config.yaml
d_model: 192
d_expert: 96
moe_layers: [1, 2, 3, 4, 5, 6, 7, 8]
routed_scale: 1.0
norm: "rmsnorm"
norm_eps: 1e-05
optimizer: "adamw"
lr: 0.00346
beta2: 0.99
seq_len: 512
train_tokens: 380500000
dataset: "wikipedia_en"
Below are experts of layer 3 (counted from 0) of a mixture-of-experts language model. Rows are named router (the router's row for the expert), down (a neuron's output weights, with its number) and show model dimensions 0-191. Each number is 128 + 24 x the weight over its row's rms, rounded and kept within 0 to 255. Numbers have three digits each.
Before each expert's rows: "comes before" lists some tokens at least twice as common just after its tokens as in all text. This comes from a sample of Wikipedia text that the model never trained on. Tokens count by the router's weight.

# expert 18
comes before: " ", " \"", " The", " A", " —", " L"
router:169144127143101155118119112111115075142156111145089130128122155129113127132149140090099115126130153144145067066131131156106138167115170141092140120154126125160124145111153126120136143106170136168122148121115122170108134102138110128136131182134115097115130120108108115187146135159100091129130135088117117144113107119123109155103076150109138128156142166124100160132139143157139149117121108108131140167070150141165130141108122086100111113164138099123161108063152176147111173141126097134106156119133090109131110134130151113082138124095114088177130145158140134102114119119145094152
down0:091091113139117173153090131163132084154102074130115122107118126108104145134104094149132121109151174121142138151169114109100143109093118156131126118122100131166119104143097126141134117113142143133102112121145125138190126105124108099137154117195117142112110124116097164112059128143147124120118130130142102109109111146094107156137131148147142084107109136127165168126133113147104088136098136151071115117120165120159111096152152136108136093113108138121138088109137164121160106131083103146097115173118140140115120114155190135137118106156114086125101130132127121073170169107146128114
down1:128139106134107164086119105132175118159086145123130137142101132112120132133098138140143106138175081154139115107139153152143114142119100116142134128115116116136124077114074155134185135118202103142122149140104132117099156153164114105138064127153130135173099155120108134158097096159138104106128110140098093114128135148121150116109136116173135146141127164142142140151149129107114128085195139112167147151144136138101097130118128179146087140110105131086143124134135144133161146160131119111097133124145132069160133165129135109136128127150141150161146061147126165085153126134141119127
down2:109084111140156124146094149126117148101164099128144123145175105146141120141145156162115124169173097139105148102093116135170139133114108135124114148119140131120100111142104132103131170117093099112155120172103136148142158127117107127190126134138146130106130168092098131094145123079153118155154129145140105101121145070102138122137121118133098127130114109112179135134097177136166111131143107108142136107126158131133117100160131152117178085099163119124103166154125143147025124112095135082164154097142138145115101127155123156143137105135140122104149138113138108096116139133150118162
down3:119118139137106093138100123137110138081097134127127190135122128110177107120102135112145159105083142148121135143133123081106148090123134153110120141104083130137133169168151133174116120093126151121119101108118089093166158181111129153104149163138114134099171120124139146162129148094146148162072136131150172097163141118119111122118142113145110135101150113121103122148131129130069110103090145115153133163143128143109126135158099132115115164129091121140119121110126153134149136150133145143082079142119108147152136144102169137100124123156103124106123129170110132115135166119109098036

# expert 56
comes before: " ", " —", "0", " −", " +", " |\n"
router:155141130180108148111113083118154117101148087129109110159128133128127117112148132070111121116169132133129091086116140157124122133098156116088141122155155125117132122107165106118117135111138095152111169122117128173112121144138118166148102146153158067150161122122118147180139111148091112099129127129110130141132146100106125115110085116116105172140114133171133144138105148155151120114120150108134161121095136148142137144062113083145111155142139093101159111093164165134116135164104125130108157121144082128177105146144149112112174122084093103176130129173141160143104111146157111153
down0:098165114122138151131093103093138174157103119124139138138161141128080117119112105176102121107101130113080089115127147076111100156136126128154112133098111114146134105094109145122118130137111104100106123139141124086116151091113156101135132157099153158128106174106113129134128145123119122143102125125150095126115052138139136123110125110147115151088114145093115091073124117130102149114152107158154118110125157147126142156126115120128145155115114080106114108117108133141130078080121126137148131110140136151097170085130153145147095150145099098060159162146136138092133101075144176103
down1:128138092120146141125111104135103097139139132136110107167114140118118097120114108144118111132140127137149148142118097115094139098133096171110097149077141168082107104151111071145094176141138170124101107163147138142115131112138100084126135121158138132146149092158145096092102107181170134106109162105105094141114135112144162113101129121136124165131126085143128105125125065124145113144120116066102113126158138124125110145132104172146116168127156122126105134113119143092094114170121159120136129141118186149126108100122127177123127114186116134102173104132148149162119128073131109119
down2:143157107110169123143107180104090137151154176128096114140166098130140122168133123138125127145135117156107125149153124096114120169149106137145143113094106127111164155115141106092139075161136148146107165147134084132116112062142134132111131130161123108128092120154145116152104158107146141176105127123108169135166114134185123141148082117105149114145144102099107153112144130105113180145123165149127128156111073143089136096128109124114123071113129102117121152131130133088122108121081115116116139094126114116130128173101169134140104157146167127124118128164114160138179139142130131083
down3:105121160070119125119116141097149138149153140116128100118131127104059090125142137178139097112134107146137139086158122161096125148132131162120140123120111147154128123138118148151122155120114180118118135137113126113135145110131129098125101107128121154128118079172072102098105151134120128157096121097140124104156140126158157152067118169149156117166178112156134167131142143114116146100150139177121110127139093141130115154171100153113152152130116070159110102160089127115150089159115158159106130096159112125118163120094131116117109160138101148130149166131154125132127156100101175103

# expert 49
comes before: ",", " of", ".", "==", " in", ".\n\n"
router:148131148150103179126123107153129108105156079146131131143109162117109150085132123078150142141127134108146097118145145143132106143130156137107119129160144106135148116098145103125129137122122097194139169126145089152129130134128119141174120147149133108138135108142133121193130130152122126110144118123164120114140127111083063141136092128057166118127117183149111164159147143166149120135123103147134163145088169178158158135110101116093089127146163127084137125110144160150123165164134102109149123105140088105160096147133121136098138106126144095140126158173131123114149089098133114148
down0:146119143105128127091117139137092146090148101141098095149142087151112138130140194141096139152144156124102111146116128098136153166119126149133161108161164104100127130131142140099135139092121133148142126134133127093102148097107125130131096094166134132153144132099172152068126119115148157113114107196112149171162152140165126140163104149148084069104123150140151142098094155108133121150140137089123127132134141150127129123136136151149115116097149128139091181105152151128127177098114150127145146130127142088140130125125107123100132122143145145120118201158131137094144145089127198102
down1:149112141103158114133116107132130163108123097102126153095112099121136140113115142160140133141124172129120106185122133105158129090162155162111107108122149154126079113112134122146118127093132120152104131119084126110101119120113140140167098135154127162155142159116152127055137121119126113135121144112142097147141137112088177142126160118167123125165118116096154130131088121091164108125157088140075096087113171092112151114125088181121162094110101152120052118163114131126109108130089120104107162094126130120133143124118116163071130122133138136134130169162128122154140140101095148136
down2:113161151096156115107111145118125124091146127086160079131102079148086145151120142120092110137101128125088107163118094118150121154128145146147126130134140117160172097124163101121148072115088123155140161081124141175112178077152130133092174150137138115121132155132139177156125143090152116105127090132133126109096125131149134127145139153114138139146113109131141097089138147095166089141124126128172103175133108106119112118117127117133132132149134104177130113145125111101114157151097119119131158125130127084169087150094114115111134137159173119117107152122140118149091134070145151092
down3:115155122083152130151097142110119080110134155114105103117115057121108165157137126131122126123135179132124172173111122124144135138107118147151156159089166119147102125131104157164123105109148168119103178150117131134131136124126129091103115149172121142103161139094110133110117151134101116135089095109116120132153153145117139123132154129127088152135126121146085133144140152072151136133155123131091068129157126132110104144132090135098141111139113109156124149124132137104147126167126106150136129161123123179168166127140086073132162109180128142130116154147141141122097165050123133112

# expert 22
comes before: " |", ")", ";", "E", "O", "C"
router:136123127141085171127108074119164103131106123142116137134133171113125130108143111097121142116115146112140074124103164103135143172157166096088129108141145114140119149089135118126141140120133122126095141117155077164133124119142131125184092141164105085149105139105134142193119119151111104119189140105111124144111140099113111133102092126100139128156112185127119141166149137165142141141137131112133165156099127136158143162088102124089113120139135121094156116082145144147149195123118100146094128116142114100177115153152153150120106128088144115157135113164098092138140103134164121116
down1:111159125103109121117119128121106129123110157133131143132114122124110160150161129080152123121138143140124132153111167079120127159105134115127133112088108102141119114105150134116122110127116178131114162164137169135127138141116142105117085173147088130115158155117090113079156163068139150114163111129149126127116129097122123079120103136135156128150166094107094121160144168103119088129113118141120074125158103139143103099144135152150147094149111116150155139175134173107185101147140151130168090099088108109147078103095126146168159139201126119115143112130122088123140133130152124135
down2:131174104109142138143125103126104096114150122110112145126116104151131134113085151111134165108114146165142075105122186126130133098075134143093142144119170112120115153141132082152121119116124113149119156095137092137096129108195143102147137155122110114126139138075127120144131128143137092102143148090146119078075117112137121140123166125093138115129156152141133185108066128135119091153109156079087142157152144124149099148128080118149148139131137079113149149063143105150090137127153121131122145125108113115120112154127143074099137125140136120097122116101147150104103116139122115168
down3:111126150093141147124119093095126128135157139167127157078143112112114132125086109122116116180163162092136126166143127130130168095134161153100127143133132166148070097141117077138156114160102135144133135141131119158126106186102130174099112127121140123108112153110139141117139125178168101126095104102110114127135142121152173145134171094116175108150148122095090102138167120135152117122116104157113177143146145122150131126084155137105120139118129102161153137125134116136133131123103111122158145180158108117128076140125083124146122066135133126121146154154140155148145105101151079163
down4:146127094146108126160080158131120125146150105164115140118102157124114144158108147084137126148133150119163132100095156123104116109129110112166113158136145091101097106112124110139142136141099109161147152177111104150108124110148138121116162120090130150090162099114102125141104135082136159072141098164163159154120126189137117138127103184129156104112131148124160099111103159111119135143110145123150077150122129132079098133148099118125114138141160126115138133086128080149173148137114118115148139167100085118116113143146108145061128083149141115136079120156125117117115133155147175130

# expert 28
comes before: "201", "200", "199", "202", "198", "0"
router:120137139156095150093159091157139117127159133129149149126132178126125107116144141077131131144157124136142089064097144110136114153091141104095108111145150117143158132107149133102110130131159114185113155121137074150107152132134100117156110133140143129154105094157100149176180127134116114108149128135152078171128133094098136111143112109117136163135087126104116159155108163145106135124117144103163185138093156162159167128086110108145094150135176140110166141096168138129121152133114120098138135100144088129169115144146125109119139142113124137179112124171137111128135114142174109122
down0:148113148086133104145129121147152123135123150089121122134122143139144135113134135138130138137104089135109119151138136098082133141161105134111134164105094118133136164178104130105119128162114161181129167175161175137071160085114129147171146131159097140146101125130162114133111130117122106128101117094099141143153111167102120095115129136165112105124132100113134103097128151107069146140100126073120116137109156152116115103124099145132125113067160185086120144183110109127123169159144159125120086158131158128138147120144135141149124145117146160067109101166151113134143122103123155116
down1:137130111145144120134123138105132147078139097128126113160120110139140145140122130124070128145131146110136136140137095100121119152169106140100080090138118126145119107164104137180151140119157103111106113079184121114120101164175166146154072128127155144115121133174148110132105127120105120126123088106128157064163161088116118145094132153185156122149095140168095121154151142134155113107094131116110155132114104183096097121136148120108147102114132169139162158114125131125110108146122087153128127134147159165093117085152125117140146137104095108127126177132125119095122115117165152098
down2:120101140085146113160127144089120075102093132134180133101124080117108131141141093111130112172104139123109136120120118159110112120093142133128129118125143134168101169125159164149093140143086161132131180167123187092121166148145124126131112145143133157132124096098131139143099149083143143155093126110147128112177115101146123119130122130136101131113135158162167101072144140134124090127095112130145088190101164111132104083154160131124150089129055148136071120096131121139139159156128117147144115138123111122117123130096106131135122152144118098080146149125138123122119141127104120113
down3:092087106124147085161120159099129108130163092149109113162094111111155119129115133141084141122142107137105133101109106137157126150089126144167121174074156132126136128149167106089116102172102156135158142140117160103109099131120143071140145124149120137119136137121107107119165100143154080096098121090137152112111187141178113106135114140148099144119155132145122126156068119114127095124127123137139149147156128123132120084142138128148140102109149115101149159154136144068094115156094108148139170127122128083154145132165148118131117133098129094122111149164124099152152178156135141154

# expert 6
comes before: " ", "-", "born", "R", "S", "M"
router:148121137173097146106125093161105141152144128104125148127131165112117096114148123094121130142144149153129070065081139113131138165123108101093114097178181113125135128122140155095126114111150148155103144122135086153126151104136117115140140137114118101140138128116087147187146121151131112121151123115126131147120118122108110127112060145099141124155139140131132124141129151133118148132085135101124152146062168147127138146076128131131115135133154131116168124046164138129130146142113108107111160124106070083181127148113127133142123115090123104185141151150157096125134117128140125171
down0:137134120123118125109136164157107140087118084123124146137132099122151150113108160108123139097126152104145139154110145088164100136127150152150132125120149143126138121119168174114155142138110136084114122130133137158150092124123108108128206098098128132093147175137058157148105138123106125190135166129113142112101129132201126160145120143125153110075122162149130125129134136115141084134123089108105139149098108154137164150133101114128153089129090120097120141151133118131102141150106135121101140137100138170147102068141086116183123149154131159157116170093119103104129135123127160119
down1:140157156159142128091120115117131136099134066114159122098088158127138151136136163099126153112145121077160115144152118121128117132123123174134133117134144169124117079164123163140106110131159107133089156169138136128121097129137126092116133141132179098123133151157108098145125165087131141102117122120131126113136118104194121101140170169123184156123099127145153085121095125110165114117156076154160154144097128108105128113114145111147109129119106199164138097146143130095122108185126121147107119105146113107151116137133074132141097146143154124150109128169141112091101116113140132101
down2:084107129120123122109110107166112102132143113128105149125079120146125120144154136132144111106105072106116112172091145160140109144156108175153141163141137127134120182098110124144140166104143111156134113082150122111123132129105117101140141153175166107082114110124151141146156111102100102085146135150132112109169158114116100078146088102157111114128120171118153160085175151132120155140138104121102152165098113145168149147104101159144115132112128083139138121084118104156105123108113145157116170095100129128101140148161127114118129142169159152145092129123143133092148096129183130137
down3:137150127156163087151137188090091133130088093153103082130121128133142080132136146168124116117138113133125140098152157135121133135098114113144111110092110167145095117105079111141177174097122134112136170125166131154121130093073122124137126107143136104109141139172138157126180095143133142143117158109120122176143156131092126093105155109084132137134139153124138160144126073126100140118113133104148127140164112097149128183147152090184135134115139108131146126140106147132100135107155140106143113136119175109122111144124124163113139150141108146107146110097126057134135080112126127119

# expert 70
comes before: ",", " |", "–", "\n", ".", ")\n"
router:147139125150091178110109086148132087104119113115098130161123152104098168091128130102129109137130135129130090121133167132120125167147158140082159115119153119152141136120125124082148115102174091153117155123136147171107122143126112128190140137148136063144139134119126141192145128143110094118158140123114133161134108141121077162134050143101118114141078168161120152127116143135158129136129141114105148163121117117168153180105131101095118127112136120122171130103150140125122180123102129131094123093108124094185113146127132127121143116112144132155129158170121100105133110096122112137
down1:147117126140135070143128178120151149144123134114141119099139106140120137131088135111155152133159100125150145175110143134121123118132189119128161120132122093127109143162061167140125119102119192144131117117119139124117131176144111114116136133116142072132146111129134078087135157155115152153131147122116121119125101141108128130117111115089118118138149105112128116112114100129135148177099142074115145124174162140137103118143123134092110097133155068088162104159115125116134150127113115152103124148110169115175123167146147143141133161177113112075071141143093112150145186113145157130
down2:105090130135107144129090167142083103133096094123159158128113181121157075181103107138127132136114089136107156106075108119147138157144136099101125151151137127168121129122118155149067134129092117125115126125117110141097106091110127107120112073097127158114087137153141109082142125133146111153108136130137144131113084092159116103171164087151091129092090103137125096137117157113107145118132120093146088113113127109132095082110109112114193120094138117096164101140110153088141156119127128120164131114098150136142122136095112133111130129108094130096117117128092147112135152143107128117
down3:101116052135105102102121162079121110127120129096126146097101146128128144092147119114150102131100158145123101133116125072142119135117111137104098126112159137140154144113136141113119133104092097142115194099101142089131155162135137171083151124120091151130160126159158134073109137088141082103134113141145124101157144114165117126139128135130126073108108133108099115139097094066134115120138118145141065096113138160158157118117126114129140163127075134112101163112132172114126170125109138134121129148115129138132130123125081145116134105115165127113106168148139106115105144124098107174
down4:149179136145086145132097132095130106128113117120147133123147166138086183138075074116103117108096120137154146149153135093198169141105165131145152137101141158166112136108147145109167124103111131102158108128108066142142098109148126101132146146081168111134091118171138126111126111120122124133154115122152118141147107136095163150128143121104179157101105136107129119122118089183136192121143135165146150093160114113126130170110105124136117119101127113118163152131117144126143132124091103135116106118152127125109109102114146115168146159142118137125110115119123065095124167127147121108

# expert 42
comes before: " ", "000", "0", "8", "9", "5"
router:145118133149122146131144098115128121127114081090121145152131167120103119109129135072117110111146140118126102098122148138133128151114134117102149110146141112149131140111135112118142158108123114131124151115146100180129116146137113141166098144132131086148176107122092123175156146164115130105133134130130121156119118114108085122116076132125140161144121155141112153120130162136144125134130159108123193155092129188152151160064133091110087165143159119109193124114145154158136140133101129149115170095118080119198156117105144133087133130093145114199111134142126153127134096150171117126
down1:146114138112130175111131120110105110069141159128107137117125138100114134091154158143153064138105121133164105170146097172121107147186103136139158159110118138145075148131149133127135106099139176131101087115159152127181159103107118124123139097138103115103144113144139122166117150131135124115103131150066104140178111106145110147156119134130091139131177123160105103136111149117165135117148129148152136099114182137136163154159143122126100125128117161127104161161112130134175134208107148146096132163126154140157139117108155126109132162118161108131119149132094112129127098118127130115
down2:090110113148124107117109135132154169141138111098146115179120114109145137175142166142094106116108094118145129169151097085134157130105124082139129163139092108159114096130109125137061083125125127109145139129136144138134099145144133170168140144149162093116123189114155094187149080146096092144136104092086146164126149142095136121105098179125116150098136121112123081150139134136137129122119137127112137125107092136098140088131149152158135159114145183156133117126110108108122122132163138138152154089155120149126172156122165128082095101127146106114125121124111128100129120152138145136
down3:134122114113105103166096129129136146152122135120174124091107087109122104099099148150195138072135085125103130129120158093126129138176141103126125160117163113130119122159100096094156106116108118076117128149165105149152092118089127153114105141101113121118148140140114135057097140164055133113148152123140149141135128128118128142113198162152143113134153163100084145099107159098134097093105129132147138116087118133069107124154124132136141123108128121147128138144140112106122099157151143119134136184099123126109132124164133139161135121125092161149112161128153161117148145119129122126
down4:106078080148127113151104141136104143121132137143104141157156113093117098125104182128141117164120112142114116128139165125147139124135093147093124100082151092140141133143122125126147136122124131139103082130140113147062088134113129126147156150165166134133099152140084102135117128171115118106151142125088154130158074104125081134134122121122054086116167147113105103142103144143113132120143115161150158150136145108174096108141127135158184117109144131120116066179104096094137150122141109134102133128120165119131168106100177099140136127128158116134118109119138158126135118135116166095

# expert 20
comes before: " was", " is", " he", " the", " it", " had"
router:129133154160117173117124116123133116133150106123132158127111143107111148090125120079160122139102165139146118092119153118153134128125150134089135141136141108118128162131171138131140128120160107146139169103134121150101099149144101129187117145164119128114137126123093143160147153159123122120150125121134104143112152109083077167094096133087127166151131131110106168131162152143125132152114124124105176158106134154177149135080120116155112145173139121098166138065156183134140120133069099116144120102127126124183108131100121137128126103105115069154158150178130120129133083121165117156
down0:145147131161139067148132114146124093116099138127131091134092120179155155125133118156093094068142095155076098143126133107137122153089167141114098127108126108103146127144128139101125163144125112116142130105119109155086104138133120133125170119070138155099120145126144106148130152136192113168137110113123145136113143119095104119175086100113117146099094125110146145103141146136128133134097134108101141120136132135127094126109121140154174096125127118143118129117125115133200142103112085111106109124165069159165126115117150176137095152124094134117140129140082164135104136146071141126
down1:110146116118108083131107111115128091153069129128115143131162098146095139116126093101119116140133111142131133130141165156117143159077117182081122110108115088135159095134128117110125074138125134117110080139104106155134165144161111139112133131124127141098140106120130081149153105065112131087134130134147127139146111181092118133129093143136092107132103104123123152120132134071121087161146169144125122141126091151172155126142144129128162129086127138106132102094102154151144145130159124149182098147088159122139126081107089143098105135128103126100110147143106127168119097083130122094
down2:152140112148101096129121098099133110137155102123130115157136151166144134131083149146113120118110087168135153129142128105091156130119140132142122126081099131139115132142121143085135135128125143158104139105154129101139136134139138087075155120114083123103119146086125135051111180112131112141027132114095135141114076163187128140133145081129086137141085093145102106092151123126156133133109104156094131141138104154134128149093126138118144077151115110145148107157119106135143161094107110135108092141094148167130126140128115110139150126115149163172112111135131109115114147120118120111
down3:103157145123142104110155148107111130162136144140103166146093129100120123112101136117142093121108171144149183138093116119112119162137138151167125159109138138143102086192116143097137131107135124143158114166145116098143098115152126143154088132129134176092140122168137117034156156134137164114109098174140181123137131157175133144089135119167092090113102120138133086119170127119142115134096121129127118117142131108153150125119137182148133116092123135103174108123120128148133115109139153122096117149123139147099107142088073144144139112110121141150159127152161116096134107135162126122

# expert 78
comes before: ",", " |", ")", " |\n", "%", "°N"
router:139136131139111149106154073153124113125141119139101151159126142147125124073134151059114141134128131137139090079121129101165129159118132105098138133131147121103123135094153134136142133144143111142121157116159092178130140158130119161202108132117111106125152126129103156172156158172118147108131134102102114161118158161113059121145055122093132122141096150102130161141146170152128108105101128094129146147103162161184146140102096094141117124143147132126146143118164144152110154147098113137153114110120107130158114153131140114106150133095149138172110140145123099107132082110138094123
down0:117096148168111109154156133116143128141132166099189132106099117144136141119145114120151145124099164101131160109164129108138131130071130136124150140142134123084127086138139106130156096091120163168153083094141141131150148121116145207116088140128108135116122169158151139120102100116129131081119103115124141118153170057168117159122092151099143086125164129135130153115123136128155125110148142145132157075131128112165141133171114121109106085162107131153119137149111159140143144148151153127167165157132134136139079163134074135146126116122138119111143138139091162158140129111152144127
down1:080142069084117116130110115099100145108119088100065104130136112143107109116163135104100174133122104141154126121122120150133107152147119117130144119121128149112157122102153155130147113152090106134182138178116116125111182097133108118114100121131147143116137108136128139143159172140125139125110094151129062116133166160123162109149143141129166111113148107140090146170159160134099126165122133143134144132137101129098176125117097132091177145133124112173139132125139102152109079156138130147094101118135118135163132123105112095111115139155132110092098117201099100137118131151118088161
down2:138114112081140120126170121171155171118140169128135132129180117160175149145083134145135124118093099148095112132109107123113140177136140167111133139068099138139138105116129105107125155115125120121160093119146120164096140116126146086160095152158105099101150139159128134115100133134113130123111102161140136107113149066160088183131162099157137108099132130107127121119157159105116140127127116110071138116126162150165175173098135097114107132145133113108119173142130115142108110124153134118106111134181100143167112112107115146157128128115113117145145169145096130138140130065132097113
down3:188109141155084113142124153133098145135159134131140138107147061129066107149112136137108151112124109139127081097124128110105149168138138088175181163109078119086142093120104159103132146136147139149165114170113164114155197160154112076142106131124151133083125110117116150089118158102133102117123115149128085115114160139134155122155126146145165120152140148108159112094123141137112139114190087107162141147140176152113086131126118151127119152120163158135123083142114106112134139131125136136124143147119129148122135137127123131133158148139129148138115155118123098110129108131098145090

# expert 68
comes before: " |", " (", " of", " and", " in", " |\n"
router:126107097162086164136117105142125141112115116118119127152096147108121133126153108101125108146165135108130080131133122136116112130113153124083120090166162132172135143089155120104127126112116122115124162099155070171093105123146135112159124134161124076150121131133092111191145143160141136121157111109129133134129158099113108122151106143073146157126104190169144153141146106183122154116158120105142158132111149149130163138115131122164130150135164133132158126096132149164120187159100086130118155129164093095156126134120105141136110109095137090159152133148098155119107079135162119134
down1:158117110114106124105130160149120103106104129125129140136110163160123108137112097137135138084164071127119147135148149133165105126137145111110148148129148149126118152100095117104109163105163151106112116115128157131138167110093153146106091128139140117127155139150154128127142166166138139171105153186139085141198139155137148136148158159144146123095134113118121138149042139117145146135095104165108147134113081119130123133148117167138130099158099134154186127090112110155140117101126123147129154115139165115081158138151141135143125103147095146138144113140145128087142165174119185097
down2:141162104123103108124102110118120138149139130155161133119175085143107142152123144138154116138108117138111133152111056142187120122189117148134106141116118096149141142141124132121133134125129155101144097127085137119159108118122133142129149082118107127157167102102129118064111115140169104109184119160118147107135068136160076116133140110120165135116122122165163137071102137109134145120113097141081121152121147110118092147147170133124143121068097099147149104097131129142132139117111085133130172107107141115123154136107117124132155091097079093102151118149128125119168148137144157118
down3:170150120122159130113101148104138165121132103133136139131145126104157164106136161083150132101111155143145143122140130143102152141180108133175119122143150123190118140118148088105086132131118115103138102114155119163109145118131110115110165116115086142151102158111170109111158124118131120122142090090107092168109158106096161074147151113089123138130105128117070104150149175128139109147102107132140109094109116110172115109137112132170151152109112091094110129163136121126124111092109148121094146117125116101121140162198123135126115126129106156125108102144138122164079069151150126100
down4:177167102136163126117125136109137183136102159093129133111117109139098134142160155191132115131157134133123173150145149136203134170130158097096143141151089112112128125138102140096167130098135107171150144141154121145122101118120167137155143151110126103115137094142161112120136139098128103103167086141134094112136128112163131125148151142132115112141121159158094124094141118104110125126142145100140100123159088113129117131152081101102098125073163103084133167140144144148147165103150128109092126145132112177107104118111147113111099151163161120113109143117134158144125068159134115121

# expert 71
comes before: " and", " but", " which", " the", " a", " including"
router:122128131167078142125109105110122095132149109113153135134120156114118112118133130098094122129151130134142090096117159123126094164105143086087122124160154081156128143118170130116122121138150095162124152123125095207075113136155127155168115148151086132106147134130094137160147117139116106125132130106107105124129132112082072145124126136118123135170118137123121152139133152129127115120127127162093166156101128170140134142086120105134114132134187115101176152085154150112132155150090105114104127109100095119182106164142167115108112115094125089171157147160131162130118116145147079134
down0:096103139131110167126076097173122132158093098121131166152127105147143120134091142159099094110118157105106162104132164113135155125146155152134098119160106112113094113106084112101124149107114131134142134118126095133147149132137129112151149102127146079148160175178118074196139094130082119171165110159124115154103114116112120150116145160135092133177149155121132142130101160140141158129157135112148144137094104143132153163138153099160151118106127103107157119123156132164141119111119132158144164099105140103123152135161103105150156142084102128156140122105085135147105085144111117131
down1:106121092111153161119128173133132142117134109141135125121134114121122140150079100127120130160125134125171120128103137167155162152153095129156128130120092117134104130122136100075151119123115126060114124158117196111143101131190125120128131093159113113122108120111095090070145117137161169104074117146119157094130104137072182130129194167121080132137138105094134129107113131128119111127157147105130113113134065109117123111090098133136085143111129132124126155122141094109116094105123114113103111120136162124161122135137080135129134139084137130122146105087126127135123134183131142121
down2:066122136168103116152088149089124169098175139134153114122079141131111108115142143148123089117141126121114125124141121104125154132125136113118106141153153161115132154167127168130115102152137064139113144144094157138153115154149192140145099126135086161126127146164121157090145144122156136132072104111104136118125134163104102137131122120156155090124093152121142092125117104124119137084167087114103141120138129113135136066133130115106119141166132112130127126139152146105126102120099125089101166160149139148131117109180129107125119098119127129131176200118120127135088178122147091131
down3:139138120082106098122076166090132110179098112100098141143142158144115147100121134116141157103121097122144132152121162117120143129141113123127102139119120097111146141126127190142116124104131106144116135167102156134101145107127143111130152140125141134168136116125112127146148125157125131076083169152155154092111077134160134099149176097121082152137149132094119118150133142114146108112092143109149136120145179106084129138083121088101142089159112132111147162102154143194134146127101097137076144107138166085135109148119140111158103117138124117095120130150108135067136140139091149101

# expert 46
comes before: " ", " the", " New", " W", " Clay", " January"
router:143130130142102174086138086147167116117125107144126143150112158158119144116170121085135091121162163126134076073115121130140108141116136116082143111180142144144170127103152137113106112116151115156081155108116102192099149134115098149146109164144142085118140148147102155178135113155124122117130152097151124140142154087121104141120074144123110151162131148145136150160117139138120128123124160121132173146084137128174162152085144104130143130147154081109147144112128151145143131149122114129130144123126094112175118170133117143151141120069116093161131123169144154127145114155157114144
down0:072111166095088139122129141120094103125149152124101137095108138092082149094130143129161154163144160098160121128125118166187104127101089133116156118155131138145149123171117111104143114116122142108171149116105151139121108115110157123166109132114101122127157160114134118155136134166109120117082165094153168091108161153096152094098160142117134095105120134114142114107102102135155115104141112145127122108150152149132134145155165106124128182126137104087121142123142133122151078156117099108127147106175158143160136092154118139135167122170132130118141140203145144136128180124133136129
down1:158097130057151130134117116130157102152129114116148138114168144159153134102104127128160128173166126124130130115144114104092128106156104127118103129090107087135143146141093144116127184151138167145122118162139157074095155131116146149149094155109108116119119131126123109135129150149125099135122116146077138147135118130102119155088163123152104084185117150169116132156108104074137115143172118106110160115119167116113131116095172169151148090140125130124128127166145150099129159152132111128127106194102125077132102132096119078133118132087153140185144122157121138143117137135124140129
down2:110165148090108128161135109134177142140119132113169117138100107121102145113125154139113154100124085142103138148115140140142137107105143107129108131116129163117093156133112125155136155109147136133143153104162119117173115110154137165133140131127089124126122172119134151155125103189136119132118113140061177113154092084131149151137131118100151162135126153159137129150131123132109110099114131129150148098118127095128108156154119129143128176115149145107110151129081090180190159169135161107134129099147122176081157144111132129116133155114113159142176073091098110131116125146080080126
down3:171113133161131131148141149139126101179147101139165136138156110143145120108144127147150158130099141129124167140140121151110116106129121143117136120144124105143161132065129122140101124117129149098156139133138193103145153097113144142149135141088100123135120088145168133137099153086129132115148133157086137118128107169129110105112099128172171149132133152170156147142101110133112113117161191090151125167150159113112104131142090138103088104155118185120084102091120137151120131149185118110151108167084112123148160123160115158097163158111110132130145166091126112131123148095136107093

# expert 48
comes before: "1", "201", "200", "2", "3", "202"
router:119123137146095161128122102137142121114158102113136129121144170109092111138130129123124137111149146128142091103137140121130116154143155094105134104134124122149128163110113147133139132130177125184102155103126099190111129159141114117163167161109111114135102133120116107164160132128079128135172133124138099157110115144113115150123095146092124129145142149135098174148122134150144167129125123123148151167075169173178124158129123105090098139119157094081168116086160168111166167135103131145126142071119092101189133131110169140151164108100136124170134103142142111142119111152136090144
down1:105131128158098152161159151143097118112108127133139154132121077105164130147147117155125111085146096102149141116143191102116139091150147083145129134154143126170094156145118143134098154141100136115157144158144115138131118137114116083069134107144121085110123141102132103122093121160121109166166149123152143149104135105130134140155115143125184132079117106121137132147136116129147120118192150082090146090132100169130133091125108090114098131135095114122151139120107111081180133112144123115116143093148113112129146128150095139132125148140134085110109153121137181171075112154126104093
down2:126088109136151149146112143109112141117119200140126127128152089114105119140140154157154109145153221104155148117134137109080111142154132155165139109077098174133155104141139069154143107133084095174134104132090139130124155135158114167133110109139137131108110130139200142107140133154160105117157131145112088145133107143174128138149148143109141162098162137152140122120082113114137128126130137144149155144158135132108130104161147114106149135117128173149135156143142133120137073101106114176115136081142084098123154118120136166135141125141130140122136135109128156108121102139129091133
down3:121120105138146109125134128119094177129141126120124152150137081153096127139119123113121113179133141130162127143132126104111113100131092143109172172134128126189147101145155100163164122156136134103086105173137157147130119168110141080109122134150140162116123118125162160123113082143167123124112153129159094152134087116136126132127119132161131121119133068164117120093103125142152113129106129137117135123151143160126128104100146105103102127160152060126090116082109180154141130151095115119137158103179082107102114152100099139094135182131166154094134164126138144111122157095127129144
down4:133102135143106114152168127064073120146116155136126164109122135074155126155135103110157153138113122142167110170135094090092146126103117103114089126140140082143123159110139135157134113150125140163090144140106122155173106158136164099119104083130134104105139164100159124147166152129094157135136096140146082110110117155134117149136118190081119122103141089137122063124133117136149130142117086115092144117119166154148132136087130104159109123120148148159121106108154143130166143118106110124106161111153112111115118158125115148098123101143132138164113158102156124145112074119129159124